{
  "hidden_size": 192,
  "experts_per_token": 2,
  "d_expert": 64,
  "d_shared_expert": 64,
  "normalize_top_k": true,
  "balance_bias": false,
  "n_groups": 4,
  "init_std_router": 0.0247,
  "lr_router": 0.000679,
  "norm": "layernorm",
  "learning_rate": 0.00213,
  "beta1": 0.9
}
Below are experts of layer 2 (counted from 0) of a mixture-of-experts language model. Rows are named router (the router's row for the expert), gate (a neuron's input weights, with its number), up (a neuron's input weights, with its number), down (a neuron's output weights, with its number) and show model dimensions 0-191. Each number is 200 + 20 x the weight over its row's rms, rounded and kept within 0 to 999.
Before each expert's rows: "comes after" lists some tokens at least twice as common just before its tokens as in all text. This comes from a sample of Wikipedia text that the model never trained on. Tokens count by the router's weight.

# expert 5
comes after: " |", "|", ";", ":", ",", " in"
router,206,195,229,181,177,193,155,200,170,206,182,215,198,178,183,199,196,208,211,219,198,219,211,176,195,196,210,235,192,213,179,212,196,196,194,216,199,217,199,202,215,220,179,199,181,213,200,226,221,211,229,205,199,219,181,234,212,200,227,225,179,206,211,218,187,195,252,171,160,199,192,163,191,192,228,228,200,199,234,163,186,227,195,194,201,220,194,195,204,167,171,211,211,197,240,211,175,193,226,211,193,237,188,182,214,253,186,209,197,211,219,181,197,177,212,205,168,229,196,166,208,205,196,186,208,180,206,200,209,182,200,142,203,196,220,203,193,216,226,227,162,176,170,188,179,171,221,212,163,204,187,204,213,199,192,234,166,173,184,187,157,212,204,222,209,224,194,213,185,215,189,188,203,201,220,197,190,224,205,197,227,203,215,174,237,246,218,213,207,189,160,169
gate10,203,195,221,195,170,195,187,178,198,227,208,186,183,200,167,160,209,223,179,200,201,179,175,200,209,181,199,214,183,220,191,199,176,214,191,167,201,203,181,207,189,223,228,198,201,242,192,204,222,192,254,189,172,237,159,174,185,194,231,210,179,224,218,176,248,201,200,195,191,201,186,241,213,187,199,207,189,157,185,200,198,218,212,201,201,190,222,243,196,209,194,239,184,216,203,169,201,169,222,237,240,192,212,190,182,167,201,159,206,215,167,199,226,213,186,163,175,193,177,181,182,177,177,229,213,177,167,196,192,230,205,191,182,202,200,200,202,206,239,187,198,190,197,202,197,221,186,190,204,192,205,219,191,165,201,208,209,212,194,213,218,183,174,179,196,212,209,195,231,217,227,188,191,200,209,196,229,204,243,207,254,209,184,198,166,216,182,175,216,174,207,187
up10,203,212,210,215,185,183,222,191,205,182,231,185,219,186,216,163,233,219,192,199,195,197,220,208,229,185,208,196,224,223,188,273,164,171,178,173,187,193,162,216,217,157,211,217,223,190,191,217,227,196,179,195,187,206,178,165,187,211,234,188,178,199,212,175,222,187,193,230,206,193,227,204,215,205,196,194,181,140,179,204,212,208,191,219,183,225,203,219,204,214,201,183,168,209,225,189,232,185,203,172,190,212,233,186,188,205,188,223,220,170,213,197,206,223,161,172,223,211,165,213,196,213,218,260,236,212,226,177,161,243,198,196,192,176,196,202,195,177,205,190,199,192,193,194,227,213,193,209,218,176,227,202,219,180,207,191,224,194,202,210,214,207,188,226,215,195,189,170,220,182,217,176,178,196,208,184,233,184,231,193,195,225,213,191,208,183,203,198,184,220,192,201
down10,173,155,176,202,199,200,174,196,182,211,201,218,204,208,208,194,236,236,174,143,212,193,214,236,188,192,197,206,217,212,191,193,204,197,197,204,181,179,196,168,204,188,203,223,187,197,220,212,159,222,168,181,195,205,197,200,201,254,178,220,221,229,195,196,175,195,175,154,219,197,181,226,218,186,192,207,193,191,161,168,190,185,184,183,201,182,180,196,239,191,206,195,203,191,191,197,189,210,209,213,201,199,223,228,186,198,211,196,173,215,194,208,188,198,195,226,206,202,240,218,241,186,207,178,203,177,199,208,175,219,204,190,207,193,229,174,166,177,172,194,186,188,218,194,205,195,176,205,152,189,219,216,186,173,197,242,210,215,206,244,206,204,177,257,182,213,211,233,185,213,199,201,242,204,228,205,219,218,181,184,184,189,186,220,236,202,247,214,203,203,232,191
gate11,215,223,220,201,169,209,202,195,198,151,208,224,204,162,186,174,181,192,203,185,216,171,226,209,231,218,201,210,166,167,228,195,206,245,180,203,213,205,179,154,239,215,166,229,209,185,165,194,227,202,196,213,208,189,181,212,200,207,227,184,174,187,192,197,228,180,175,231,193,214,201,223,222,184,153,215,215,201,201,219,247,165,200,238,174,224,179,198,187,204,195,200,201,213,219,169,216,209,197,177,198,179,219,196,209,186,183,214,201,184,168,206,185,189,195,205,208,180,212,209,188,211,220,177,228,209,217,199,232,208,171,175,187,166,205,217,177,204,209,170,226,210,188,215,184,182,188,211,204,154,171,189,212,196,208,210,195,206,188,193,196,253,221,246,191,214,190,199,255,213,200,191,210,198,200,197,228,224,197,160,213,206,189,197,176,207,177,200,207,202,192,184
up11,193,218,193,173,174,182,230,189,244,155,205,210,216,156,175,183,221,230,215,221,210,192,189,206,196,219,184,205,193,173,211,179,191,237,213,226,213,184,182,190,222,193,189,179,215,187,154,210,212,200,188,218,224,185,207,173,177,269,194,184,175,160,205,219,216,220,166,241,214,226,196,218,215,193,193,190,193,238,205,193,224,203,198,202,167,242,202,190,201,195,175,207,199,222,204,202,203,199,182,215,219,161,205,224,199,173,174,206,196,189,172,209,180,195,185,246,212,186,212,193,208,207,222,235,211,224,175,208,194,226,167,211,225,202,171,223,207,188,190,166,207,219,194,213,224,215,214,187,216,169,195,200,232,212,217,196,203,239,200,203,175,213,202,183,186,180,181,212,222,158,218,172,199,191,180,170,206,205,206,181,187,214,218,218,190,188,211,209,204,213,219,222
down11,194,176,193,194,208,181,197,224,251,190,182,185,200,200,194,195,182,226,206,203,190,224,201,186,166,217,220,223,216,169,211,204,163,200,228,235,175,192,186,221,223,175,243,202,236,185,214,222,210,178,187,173,190,209,207,178,169,245,206,189,179,201,152,208,187,200,194,196,167,221,173,196,169,212,200,211,194,204,220,219,205,208,200,216,175,183,204,198,195,154,177,208,207,209,168,215,194,201,212,201,184,205,174,188,201,231,213,202,181,225,201,203,214,228,175,205,226,192,213,193,197,245,149,210,223,201,204,189,198,206,217,181,237,189,224,223,186,224,224,203,228,207,198,265,208,185,185,186,197,156,187,191,215,201,218,194,142,194,185,179,210,193,200,156,209,198,203,200,186,206,204,181,188,218,182,223,225,199,179,207,185,218,225,193,188,240,222,192,193,174,202,206
gate12,165,263,232,180,159,213,212,188,207,164,224,170,214,199,197,182,264,219,195,189,184,187,219,194,224,208,214,221,181,207,219,214,209,227,191,191,171,206,173,191,191,245,220,172,195,205,210,237,205,205,220,226,176,183,149,204,194,229,204,182,182,176,146,205,201,212,176,228,190,215,184,204,211,190,181,197,168,220,216,211,194,196,205,238,239,205,188,188,202,213,199,182,203,232,203,217,203,239,183,175,195,184,197,178,201,185,189,177,202,210,213,185,190,211,149,179,194,168,244,199,207,194,202,200,189,187,215,200,206,217,198,201,192,155,206,210,204,189,183,205,191,183,211,173,174,207,178,173,204,199,232,194,212,188,218,190,193,209,187,224,225,219,252,200,172,205,205,204,216,196,191,196,195,231,204,204,232,211,197,182,220,215,197,199,190,204,195,204,235,203,193,188
up12,221,232,179,177,230,268,152,206,161,199,224,182,218,221,206,203,191,154,211,191,189,210,176,215,226,180,171,181,203,163,153,191,216,181,220,209,190,223,193,224,219,216,198,184,182,215,187,219,219,186,200,211,229,191,190,203,207,232,223,145,177,210,208,209,215,177,198,191,215,216,227,211,188,184,213,204,223,237,187,225,196,184,207,210,209,180,197,187,161,217,179,235,220,231,211,169,173,199,179,225,211,191,143,234,188,191,199,203,216,186,200,222,238,219,204,202,212,200,231,205,203,208,184,172,214,173,210,211,208,201,163,203,177,197,182,211,188,195,196,198,176,206,186,163,186,218,167,175,207,207,210,175,229,190,212,188,201,196,173,172,194,205,220,180,185,192,206,238,201,217,206,186,179,208,199,189,200,232,184,183,203,209,182,200,190,195,219,216,204,201,208,200
down12,171,240,185,206,192,209,189,223,171,184,251,211,188,229,188,152,169,220,197,206,227,231,195,207,206,223,142,207,191,217,249,211,195,205,237,199,172,201,191,225,233,184,210,213,186,178,177,156,177,180,165,203,178,205,185,163,208,224,197,189,193,206,183,217,234,216,238,191,165,184,190,208,199,189,211,194,198,202,182,187,188,214,181,191,205,226,195,219,195,196,172,214,207,202,253,178,200,213,202,234,203,186,197,180,204,210,200,246,197,189,194,210,188,183,174,232,210,198,197,168,172,193,192,217,219,167,221,221,204,192,178,173,241,189,215,237,184,205,187,225,197,166,204,197,208,183,227,228,208,186,206,158,205,212,191,190,177,225,214,183,230,193,207,188,197,214,200,183,231,210,211,176,192,218,188,215,221,215,204,191,193,200,198,204,172,200,195,195,181,185,221,216
gate13,193,232,206,162,226,240,199,214,170,221,213,174,196,213,179,191,210,226,171,192,197,200,156,214,210,232,203,216,174,213,166,200,168,210,172,193,197,199,204,234,174,174,166,210,180,206,205,181,225,217,200,202,180,209,217,185,201,245,198,231,173,236,188,198,188,204,218,223,197,212,196,213,181,199,209,217,204,173,183,205,205,208,203,180,188,205,204,211,209,194,191,195,191,229,201,222,184,156,181,191,217,185,172,218,188,229,204,164,205,207,206,204,205,196,205,192,173,192,200,187,189,183,180,194,156,188,180,203,190,239,204,198,134,197,210,202,199,199,243,189,167,222,211,205,207,235,196,191,208,188,245,234,207,188,245,200,225,186,191,223,186,215,220,217,231,204,169,167,202,222,212,183,206,214,205,178,227,176,237,200,208,238,191,178,191,201,201,188,179,230,210,176
up13,234,222,182,186,183,197,215,189,214,216,215,215,203,181,203,162,212,194,215,216,214,158,230,215,194,211,183,168,217,195,180,196,229,185,210,263,193,194,207,191,200,228,192,171,244,190,186,188,196,198,206,217,210,182,215,201,197,193,177,184,208,244,166,186,209,168,168,223,218,181,195,210,238,217,146,199,222,197,191,221,202,220,162,222,210,192,196,225,159,209,201,222,192,223,236,174,180,213,182,175,222,171,155,204,209,175,201,163,186,201,183,205,180,225,210,198,235,195,204,189,184,211,204,231,216,223,171,205,185,197,197,187,181,243,198,209,207,203,159,187,187,217,211,169,182,204,207,165,214,184,194,210,190,231,197,194,226,189,200,200,214,203,221,207,204,229,149,223,196,181,218,183,215,199,210,213,194,205,206,203,208,165,167,222,185,194,182,212,225,192,194,205
down13,221,189,227,209,184,201,141,174,223,196,207,188,220,198,215,207,242,212,213,220,177,203,216,192,212,228,166,201,210,184,209,209,204,179,211,213,208,175,211,199,210,196,204,210,215,180,172,215,215,209,173,196,172,205,201,213,215,185,183,238,199,214,181,153,191,178,217,196,202,212,181,213,207,209,193,180,201,224,218,206,222,235,197,212,175,192,188,202,209,259,220,175,204,205,222,183,182,234,154,210,216,191,203,163,205,173,199,190,237,191,206,215,189,192,199,219,205,212,192,192,172,192,205,222,177,208,241,164,178,183,237,198,187,211,179,224,214,193,220,191,163,194,194,166,209,203,201,215,237,212,181,177,204,206,206,193,179,159,215,196,217,158,154,215,228,194,208,218,208,207,205,186,173,226,220,197,211,221,202,173,218,223,189,188,186,141,179,206,183,233,207,178
gate14,148,250,197,196,228,236,221,224,183,164,240,207,203,199,188,187,198,213,219,202,187,210,184,193,221,197,188,232,165,186,197,204,187,243,220,188,166,203,181,181,206,198,212,173,227,211,180,231,169,221,189,238,203,212,183,210,187,239,175,217,186,209,168,198,189,226,206,223,199,202,223,214,183,180,206,215,197,229,229,205,185,210,196,217,156,171,195,204,171,212,209,201,191,165,205,187,227,200,185,205,194,196,211,210,177,187,189,197,188,193,247,177,229,177,203,177,220,190,204,184,223,215,181,205,176,174,220,227,210,229,173,191,194,199,208,238,224,189,213,198,218,201,190,206,226,239,218,189,206,190,178,201,245,215,235,202,186,215,196,176,214,162,231,200,180,188,187,186,217,221,221,229,195,197,189,219,177,220,195,181,176,205,189,199,184,208,207,183,183,172,187,161
up14,197,200,190,197,199,196,164,209,211,185,244,196,204,240,182,206,227,170,187,227,178,185,172,191,189,181,195,177,215,221,222,214,196,202,229,166,215,225,231,211,162,171,198,205,196,215,243,184,193,200,160,220,193,202,199,188,192,219,236,195,184,216,247,179,181,240,188,228,212,220,188,213,223,181,167,206,234,179,236,223,211,211,194,210,198,221,200,174,183,209,178,197,205,203,219,207,184,175,170,179,205,203,163,211,189,209,198,198,232,174,198,206,195,173,202,181,186,242,199,203,189,204,205,216,178,201,191,203,184,184,187,209,189,210,210,178,248,174,213,191,158,182,209,205,221,231,200,191,214,213,196,210,169,246,205,194,222,233,168,188,233,184,182,196,212,149,188,197,224,206,215,197,188,168,151,203,210,181,204,209,205,183,213,193,214,199,199,189,229,227,197,215
down14,187,207,189,205,211,231,233,202,182,248,193,141,213,190,236,248,202,210,237,213,198,209,204,221,200,194,179,206,220,221,194,213,194,172,208,171,226,208,183,169,190,228,195,233,165,195,225,183,200,208,174,212,201,172,209,214,178,224,239,210,217,169,202,191,176,178,219,241,187,192,176,190,205,253,197,190,179,216,212,189,199,223,196,181,171,168,209,172,191,196,199,206,162,212,193,186,195,200,202,209,191,207,187,207,214,217,181,198,178,231,172,195,196,211,241,186,196,202,190,201,188,191,225,235,191,182,198,207,215,186,209,191,199,191,209,188,200,221,204,190,190,185,183,186,150,203,232,179,156,218,240,208,185,200,205,179,173,191,251,200,201,190,181,223,207,210,195,207,241,184,186,180,199,184,178,208,173,181,201,219,222,202,190,205,226,248,213,215,189,207,193,177
gate15,210,195,181,212,228,205,202,197,226,200,216,229,182,241,176,214,181,178,184,246,220,214,231,180,213,199,171,155,186,208,227,199,170,158,185,208,210,209,204,205,212,170,221,171,174,199,180,228,232,193,159,214,219,203,175,205,224,187,204,241,234,190,184,181,188,183,200,210,198,191,156,178,205,199,224,197,218,210,190,227,206,216,199,230,219,168,195,194,190,205,200,206,193,233,167,200,207,238,177,189,198,195,165,200,198,213,207,227,218,185,193,207,205,220,213,248,206,221,243,194,210,192,191,170,160,197,213,220,172,161,174,200,220,235,183,211,225,186,198,212,187,196,198,205,186,215,197,197,209,174,244,197,216,221,177,205,205,238,206,210,191,191,190,213,184,176,177,162,208,136,202,201,210,198,200,188,220,192,197,211,182,194,195,198,198,203,194,215,179,217,188,178
up15,215,176,205,219,256,182,228,199,232,168,225,244,211,185,206,190,200,188,222,212,196,175,185,179,211,191,181,199,176,187,206,222,194,215,146,196,226,179,199,209,195,214,207,170,200,171,194,198,251,170,220,201,217,166,195,192,235,200,198,171,206,214,226,186,190,173,208,215,204,183,195,189,204,184,190,190,210,202,166,215,199,179,179,200,199,199,232,190,189,203,206,227,200,211,158,194,204,161,214,181,210,201,219,186,186,187,235,240,230,208,208,209,193,192,194,180,186,207,215,209,199,168,182,221,234,219,217,239,165,199,163,199,229,209,182,155,201,214,225,204,193,221,197,202,220,209,157,184,215,209,220,160,191,179,186,202,226,203,205,238,211,169,153,174,189,180,213,192,199,156,220,211,180,202,223,196,198,184,207,183,186,208,204,212,176,196,193,219,191,200,190,219
down15,200,189,210,220,171,227,196,196,204,174,231,227,190,187,160,199,167,203,205,212,218,239,245,170,194,222,217,202,191,207,191,161,174,190,153,208,174,222,214,190,228,235,174,222,199,226,215,175,209,152,204,196,218,203,183,227,179,197,183,199,203,233,207,211,219,206,188,192,168,204,213,209,203,161,189,193,198,194,232,212,191,195,202,195,222,172,181,186,204,208,197,217,204,230,225,175,212,195,204,207,188,213,200,200,219,168,180,201,195,192,208,182,218,177,183,222,197,215,194,188,213,195,195,200,235,216,226,192,178,236,185,185,210,190,195,214,185,227,199,214,191,221,220,215,208,209,219,224,186,185,198,173,207,163,188,221,235,206,175,183,149,156,208,218,174,180,202,200,212,204,174,203,228,192,228,174,191,209,200,158,217,203,197,200,200,270,195,171,172,226,209,185
gate16,220,205,171,190,183,195,244,173,198,190,209,169,209,194,177,171,216,226,204,197,211,220,184,220,198,201,185,202,186,293,193,170,206,236,207,205,156,189,176,187,233,207,193,159,193,203,204,188,194,179,193,211,218,218,227,226,196,209,182,170,219,192,226,223,225,214,208,168,206,191,210,232,195,176,200,211,172,198,186,194,195,182,227,208,210,192,190,242,188,206,201,219,209,191,222,222,187,203,223,229,165,185,183,195,215,215,178,220,205,212,175,187,227,197,182,212,195,190,191,197,195,232,175,185,200,245,203,188,171,189,153,196,200,175,190,197,185,203,236,213,199,205,205,187,210,214,194,193,212,218,182,181,195,192,160,186,198,174,193,180,196,208,194,154,216,230,182,238,225,200,190,247,179,193,229,210,202,218,198,187,210,212,172,206,225,197,226,218,174,201,190,203
up16,206,217,155,232,180,180,206,177,240,193,193,209,205,224,183,206,233,204,206,199,204,157,169,189,167,202,204,196,202,231,174,171,229,213,187,215,161,182,183,206,210,206,248,211,203,226,201,185,226,180,177,235,226,200,203,195,203,176,190,175,187,205,247,228,215,227,197,206,227,200,193,233,182,208,179,205,196,179,189,195,212,218,204,210,187,206,203,201,180,208,224,185,208,193,187,255,166,200,224,225,188,216,201,206,189,194,176,207,207,184,164,225,214,207,206,206,207,207,162,203,195,175,214,214,226,202,206,186,162,172,188,208,186,184,182,153,194,189,236,199,272,206,201,212,212,201,191,225,220,223,189,204,168,205,202,191,214,170,204,184,196,164,186,152,218,195,192,217,210,198,235,205,205,187,197,226,184,183,230,199,198,208,207,208,216,197,192,230,215,179,192,209
down16,215,161,210,202,179,194,205,241,169,195,179,190,215,202,206,241,181,169,220,200,188,196,225,180,202,211,197,224,196,229,197,206,215,211,188,204,211,189,184,180,219,210,206,230,174,197,241,187,181,197,184,222,184,172,204,192,223,176,203,219,199,201,181,197,220,213,212,199,213,169,199,180,214,252,161,215,212,209,210,197,211,184,205,212,181,206,219,195,207,177,204,194,226,186,224,207,196,187,195,205,212,223,214,208,178,186,210,186,157,206,217,176,198,191,200,189,194,199,212,196,179,204,197,167,194,189,190,196,198,194,220,198,238,221,196,197,195,168,205,196,220,156,217,238,220,180,206,226,134,199,190,200,185,192,212,207,206,209,230,252,181,201,169,197,205,180,181,190,174,176,186,198,192,204,182,208,218,201,190,209,201,202,213,167,168,306,236,181,208,195,212,198
gate17,156,171,194,203,188,166,191,199,196,195,204,229,176,208,209,225,203,221,181,175,203,228,170,193,215,158,169,172,233,210,199,205,212,220,215,191,219,218,211,154,183,188,200,223,183,215,197,231,234,204,220,244,197,186,190,204,201,188,192,218,201,185,153,216,214,206,191,189,189,212,235,220,202,205,201,203,179,201,179,209,214,211,212,205,188,211,210,190,233,190,184,209,214,223,210,197,250,199,218,226,207,244,227,195,171,206,226,218,195,195,178,202,145,196,207,172,194,230,189,191,192,168,200,215,196,194,168,210,182,144,193,232,208,212,191,195,165,210,228,176,220,222,246,198,200,218,195,220,193,197,198,194,204,173,186,211,202,213,202,186,198,190,198,218,195,194,190,192,189,174,202,240,200,190,175,263,193,201,205,249,225,213,203,206,170,199,215,187,215,220,177,187
up17,219,203,239,232,210,205,176,185,216,188,226,218,215,208,182,178,229,220,198,191,189,204,194,195,193,206,200,203,180,204,175,222,179,213,164,191,191,182,189,208,181,223,199,214,166,153,228,176,228,170,207,204,237,187,203,216,206,180,201,175,180,213,198,153,209,215,199,212,223,199,216,213,227,199,219,165,206,199,165,205,231,216,185,179,220,202,209,203,209,205,226,169,193,192,202,190,202,187,195,167,210,162,197,195,194,176,208,210,196,185,196,191,209,171,196,212,186,191,233,183,182,194,199,207,176,174,197,214,155,187,192,206,191,201,197,181,216,194,245,188,169,202,168,173,193,205,199,213,201,223,218,242,208,218,211,204,185,191,177,239,222,209,160,175,224,208,190,208,219,270,206,178,179,225,236,184,179,229,161,187,218,216,206,170,177,199,219,171,195,216,239,209
down17,191,197,207,217,210,183,219,192,204,181,210,188,178,207,200,175,206,179,158,233,211,174,211,200,222,169,171,233,215,177,192,185,222,195,235,241,207,190,190,194,204,209,230,244,196,205,164,200,171,192,201,246,186,220,206,173,194,191,188,199,206,209,200,184,194,193,201,210,193,228,196,227,245,202,214,182,192,201,185,205,202,213,211,217,228,199,210,185,194,165,229,213,212,203,225,209,173,222,171,182,162,191,215,243,214,189,197,197,242,192,206,225,193,230,190,215,198,169,184,179,186,219,194,172,201,197,179,228,207,192,197,231,231,169,154,166,205,221,184,171,169,216,217,205,198,185,207,214,219,180,218,194,205,180,179,191,205,172,218,228,188,236,176,222,214,198,190,155,189,205,232,204,194,207,239,184,207,204,201,164,165,179,174,219,186,186,206,197,242,216,188,205
gate18,185,187,206,202,162,176,229,182,214,180,192,199,215,200,194,203,225,209,195,203,201,179,205,244,201,171,213,176,195,208,198,213,191,203,216,172,203,195,203,186,236,216,204,174,170,191,193,202,224,206,220,206,176,187,163,210,205,218,196,226,191,157,152,168,200,179,187,193,214,221,207,189,190,201,177,217,183,173,224,216,193,224,210,198,193,185,197,206,229,239,168,209,219,199,210,220,199,212,204,187,235,230,208,170,195,208,152,196,242,191,201,193,242,216,185,172,236,190,177,246,178,216,199,216,205,217,221,178,227,191,202,190,192,166,197,205,236,199,215,206,223,195,230,150,184,208,221,189,189,173,198,236,182,181,213,198,207,210,197,227,217,175,217,191,210,201,179,175,195,164,176,191,203,221,167,201,234,180,228,187,224,191,233,212,203,198,202,195,156,224,172,209
up18,165,172,188,176,181,206,158,179,221,188,199,220,223,186,205,192,191,216,222,216,160,230,204,218,210,179,182,163,194,185,178,211,174,216,225,216,223,179,244,188,196,208,235,179,184,231,200,205,185,180,197,194,208,190,201,204,208,162,171,236,184,201,193,215,203,170,201,172,191,205,186,201,187,198,172,182,220,190,218,209,206,199,174,174,210,239,225,205,202,233,216,229,190,190,204,221,186,206,220,198,227,183,237,176,200,204,216,224,187,179,187,214,198,220,206,185,206,189,195,234,171,216,191,198,199,228,187,186,233,224,198,227,217,179,174,203,191,215,196,208,194,210,230,164,176,222,181,185,197,216,206,210,180,175,203,176,228,213,197,218,231,150,165,191,225,204,196,202,190,203,182,184,199,209,212,164,218,160,204,215,242,200,195,238,239,183,205,244,205,211,182,231
down18,226,198,174,191,150,221,190,187,193,177,197,209,186,172,200,189,194,184,207,194,202,204,226,169,151,189,176,189,212,231,182,216,206,218,205,219,219,232,200,225,216,172,191,210,193,211,200,182,189,222,214,219,245,176,219,223,201,163,252,206,203,195,220,193,206,203,190,152,194,196,184,187,193,216,191,194,211,178,208,204,152,184,221,203,203,194,187,196,234,176,202,190,254,197,179,164,204,204,242,229,204,158,227,206,227,213,211,225,176,195,192,180,227,200,194,201,219,191,217,221,209,197,226,226,206,199,207,160,215,197,189,218,217,204,185,230,177,190,199,198,184,222,199,197,150,186,217,211,184,197,210,176,207,200,185,205,233,218,221,180,178,198,195,191,192,237,207,229,199,189,189,211,209,192,206,200,186,205,224,202,171,188,210,190,190,273,181,163,191,202,205,183
gate19,222,170,224,212,159,197,191,175,177,212,199,217,198,181,206,187,193,221,189,191,175,198,209,233,158,200,186,213,191,198,201,185,215,218,235,219,199,195,190,175,225,177,214,168,197,202,196,189,239,222,223,225,174,213,160,203,184,166,193,204,160,216,231,199,228,203,204,190,196,188,219,204,232,192,184,210,186,186,192,195,228,222,161,206,196,218,191,228,157,213,223,218,177,174,194,208,214,179,199,173,197,173,229,188,215,199,223,176,205,207,215,193,184,206,166,204,173,189,186,198,188,216,208,220,184,231,174,162,218,208,192,194,169,227,195,223,219,227,213,210,221,176,199,208,216,223,187,190,214,160,197,211,192,218,174,199,243,178,182,221,231,159,180,208,223,237,206,210,211,229,208,175,219,206,200,184,218,210,181,233,187,203,208,200,228,196,190,145,174,175,186,211
up19,199,201,202,186,197,212,214,186,226,163,217,192,227,190,191,191,224,191,225,175,194,168,175,194,241,184,192,174,191,160,213,210,171,193,193,186,216,219,174,172,208,201,232,212,196,173,166,235,177,159,177,201,185,184,186,199,179,223,196,213,196,190,211,182,225,191,175,192,219,186,214,197,196,190,200,193,196,207,223,224,205,209,203,183,192,208,197,197,233,219,192,181,203,222,221,241,198,210,191,213,235,234,188,224,196,201,163,172,236,190,189,214,174,227,194,211,250,228,181,235,198,197,190,187,211,242,190,221,205,200,215,215,241,203,190,151,202,183,166,206,201,185,207,216,199,184,229,192,210,230,187,231,220,195,209,196,192,238,199,205,194,196,250,217,191,182,191,235,187,171,194,199,188,173,215,206,213,173,216,172,202,200,210,179,182,187,159,204,207,255,189,210
down19,174,205,213,179,182,171,198,183,189,177,217,183,188,222,230,188,189,226,178,211,203,205,185,211,168,220,230,193,181,209,197,197,206,211,186,178,183,220,177,165,247,200,182,180,202,176,201,162,214,228,176,236,185,178,181,203,175,193,149,200,213,204,221,231,198,192,133,215,216,194,199,178,183,148,186,197,180,165,209,195,211,192,180,195,187,189,224,209,204,205,195,213,209,179,212,179,217,179,210,207,172,178,201,237,174,174,218,188,243,199,236,202,219,209,184,214,205,216,189,176,219,226,199,174,225,226,176,214,193,227,256,178,223,228,205,191,209,210,187,213,180,204,223,234,223,195,184,204,194,218,239,194,226,218,187,203,212,206,212,187,182,196,217,207,205,195,185,187,219,197,197,169,217,192,219,189,210,189,222,202,243,184,190,207,220,214,187,182,206,226,229,194
gate20,222,166,200,169,214,229,189,230,203,211,181,196,219,173,230,180,200,209,193,205,188,222,211,250,176,181,207,218,184,195,192,197,231,184,182,246,185,205,210,174,209,230,198,172,192,207,196,211,176,189,212,207,188,190,218,209,191,178,217,227,193,222,232,178,188,184,169,207,213,228,205,207,204,195,211,200,175,189,234,230,226,233,172,199,175,213,214,196,199,214,214,217,202,200,234,200,211,228,202,185,203,199,226,221,206,229,182,196,180,201,163,218,156,199,166,224,218,206,208,199,162,199,195,169,236,217,167,189,212,162,198,171,158,179,204,170,180,193,187,183,233,201,221,191,196,220,163,225,214,207,193,165,194,232,234,193,210,221,182,176,191,217,204,170,203,210,170,189,211,192,212,186,190,165,232,187,195,203,189,182,204,180,191,203,217,194,183,159,205,221,179,233
up20,174,176,227,189,228,196,221,210,228,181,225,200,237,182,201,157,237,208,212,208,192,232,203,221,182,227,196,201,187,207,208,237,208,202,243,176,219,186,215,171,191,201,202,198,203,175,196,190,184,174,194,230,215,187,204,224,234,182,189,194,215,188,164,189,169,197,175,185,210,230,187,201,233,210,185,201,204,190,195,227,213,189,201,198,166,234,221,218,210,220,246,169,203,209,201,225,167,238,182,166,181,205,208,214,193,197,189,179,191,195,229,197,214,214,198,196,189,198,187,217,219,190,197,182,182,208,202,210,202,201,186,218,176,167,182,199,218,192,210,194,162,206,240,207,181,188,189,225,229,234,197,213,188,221,211,181,225,240,191,178,183,175,152,165,200,181,172,159,199,188,198,174,201,221,166,166,230,195,167,215,194,189,224,184,190,203,191,183,195,225,187,224
down20,178,169,185,181,204,221,212,204,205,226,199,191,243,187,206,212,195,183,198,232,182,206,221,172,174,216,230,211,155,191,208,218,208,214,214,208,230,203,186,177,186,187,183,171,198,169,162,218,175,204,173,196,217,192,206,186,205,209,247,203,180,177,217,177,192,189,192,198,213,232,183,202,162,212,196,199,216,200,203,198,212,207,210,164,212,202,233,218,220,188,205,198,233,191,185,194,235,179,189,207,161,212,169,197,191,225,211,193,186,201,175,220,218,180,187,241,181,213,211,221,247,205,228,210,220,193,199,196,188,210,189,214,194,183,176,217,171,165,227,199,199,186,245,219,213,187,187,223,213,207,186,168,251,200,231,167,221,187,200,210,210,193,202,194,210,207,184,227,186,201,207,184,212,221,185,194,187,198,159,186,179,196,235,153,211,250,219,191,171,169,211,185
gate21,205,209,203,193,209,208,193,205,203,195,193,141,215,207,171,183,194,221,208,167,204,207,152,207,169,188,207,236,188,205,188,218,228,207,205,143,220,197,220,196,195,205,211,214,200,159,169,205,235,195,197,207,175,203,160,205,185,177,188,229,211,214,234,215,211,207,186,196,204,211,217,185,205,193,207,203,180,192,167,224,207,192,211,178,206,235,163,181,221,210,168,184,199,250,221,181,187,222,172,174,199,232,194,225,187,196,203,228,216,187,217,213,202,222,216,198,194,221,179,196,177,191,245,167,189,210,185,205,219,182,169,204,175,174,194,146,205,199,210,212,209,195,219,189,200,196,164,177,204,205,248,225,197,192,186,195,200,202,191,181,202,200,219,171,181,209,227,183,230,171,194,164,181,175,195,167,229,232,224,184,195,225,203,193,217,212,216,229,197,188,184,204
up21,220,179,214,202,173,232,182,171,187,193,214,195,207,213,213,150,179,233,214,177,171,214,177,248,216,186,198,177,190,203,165,206,188,224,172,166,187,209,224,222,201,207,168,227,209,167,166,196,215,207,175,202,196,187,211,170,220,214,219,170,203,223,229,224,227,192,195,212,205,205,247,204,232,191,203,221,182,195,163,219,196,181,218,176,172,231,191,198,213,219,195,206,187,200,219,175,220,213,180,158,181,202,169,250,190,225,212,206,232,219,173,243,201,204,208,196,213,200,170,174,215,215,221,191,196,198,194,201,216,219,188,196,229,168,190,182,193,183,177,207,148,220,220,194,205,191,178,199,214,195,205,208,191,205,191,192,180,199,199,187,211,215,213,203,232,177,168,213,203,207,198,188,184,164,154,192,216,190,241,204,162,215,199,201,200,178,196,203,192,198,208,197
down21,198,202,166,206,198,209,216,209,247,159,224,231,170,195,234,173,180,194,209,218,206,223,200,204,176,177,189,201,195,197,234,200,192,235,200,198,226,203,223,193,181,186,193,185,188,215,215,238,201,208,235,210,170,177,219,202,207,196,249,200,239,181,211,183,190,198,218,203,148,196,216,240,230,207,187,198,205,194,207,206,186,198,192,202,203,199,186,200,196,200,179,218,191,201,154,225,173,207,214,214,206,172,229,207,201,202,193,213,196,221,166,207,183,172,206,220,207,201,215,204,209,182,165,180,209,199,221,192,207,205,216,206,197,192,272,206,149,196,192,168,200,197,189,218,218,199,180,203,150,197,188,208,209,169,175,181,203,228,201,202,196,215,183,169,215,194,208,203,211,234,169,228,219,186,156,201,197,206,184,242,170,192,181,171,191,210,193,168,191,227,182,206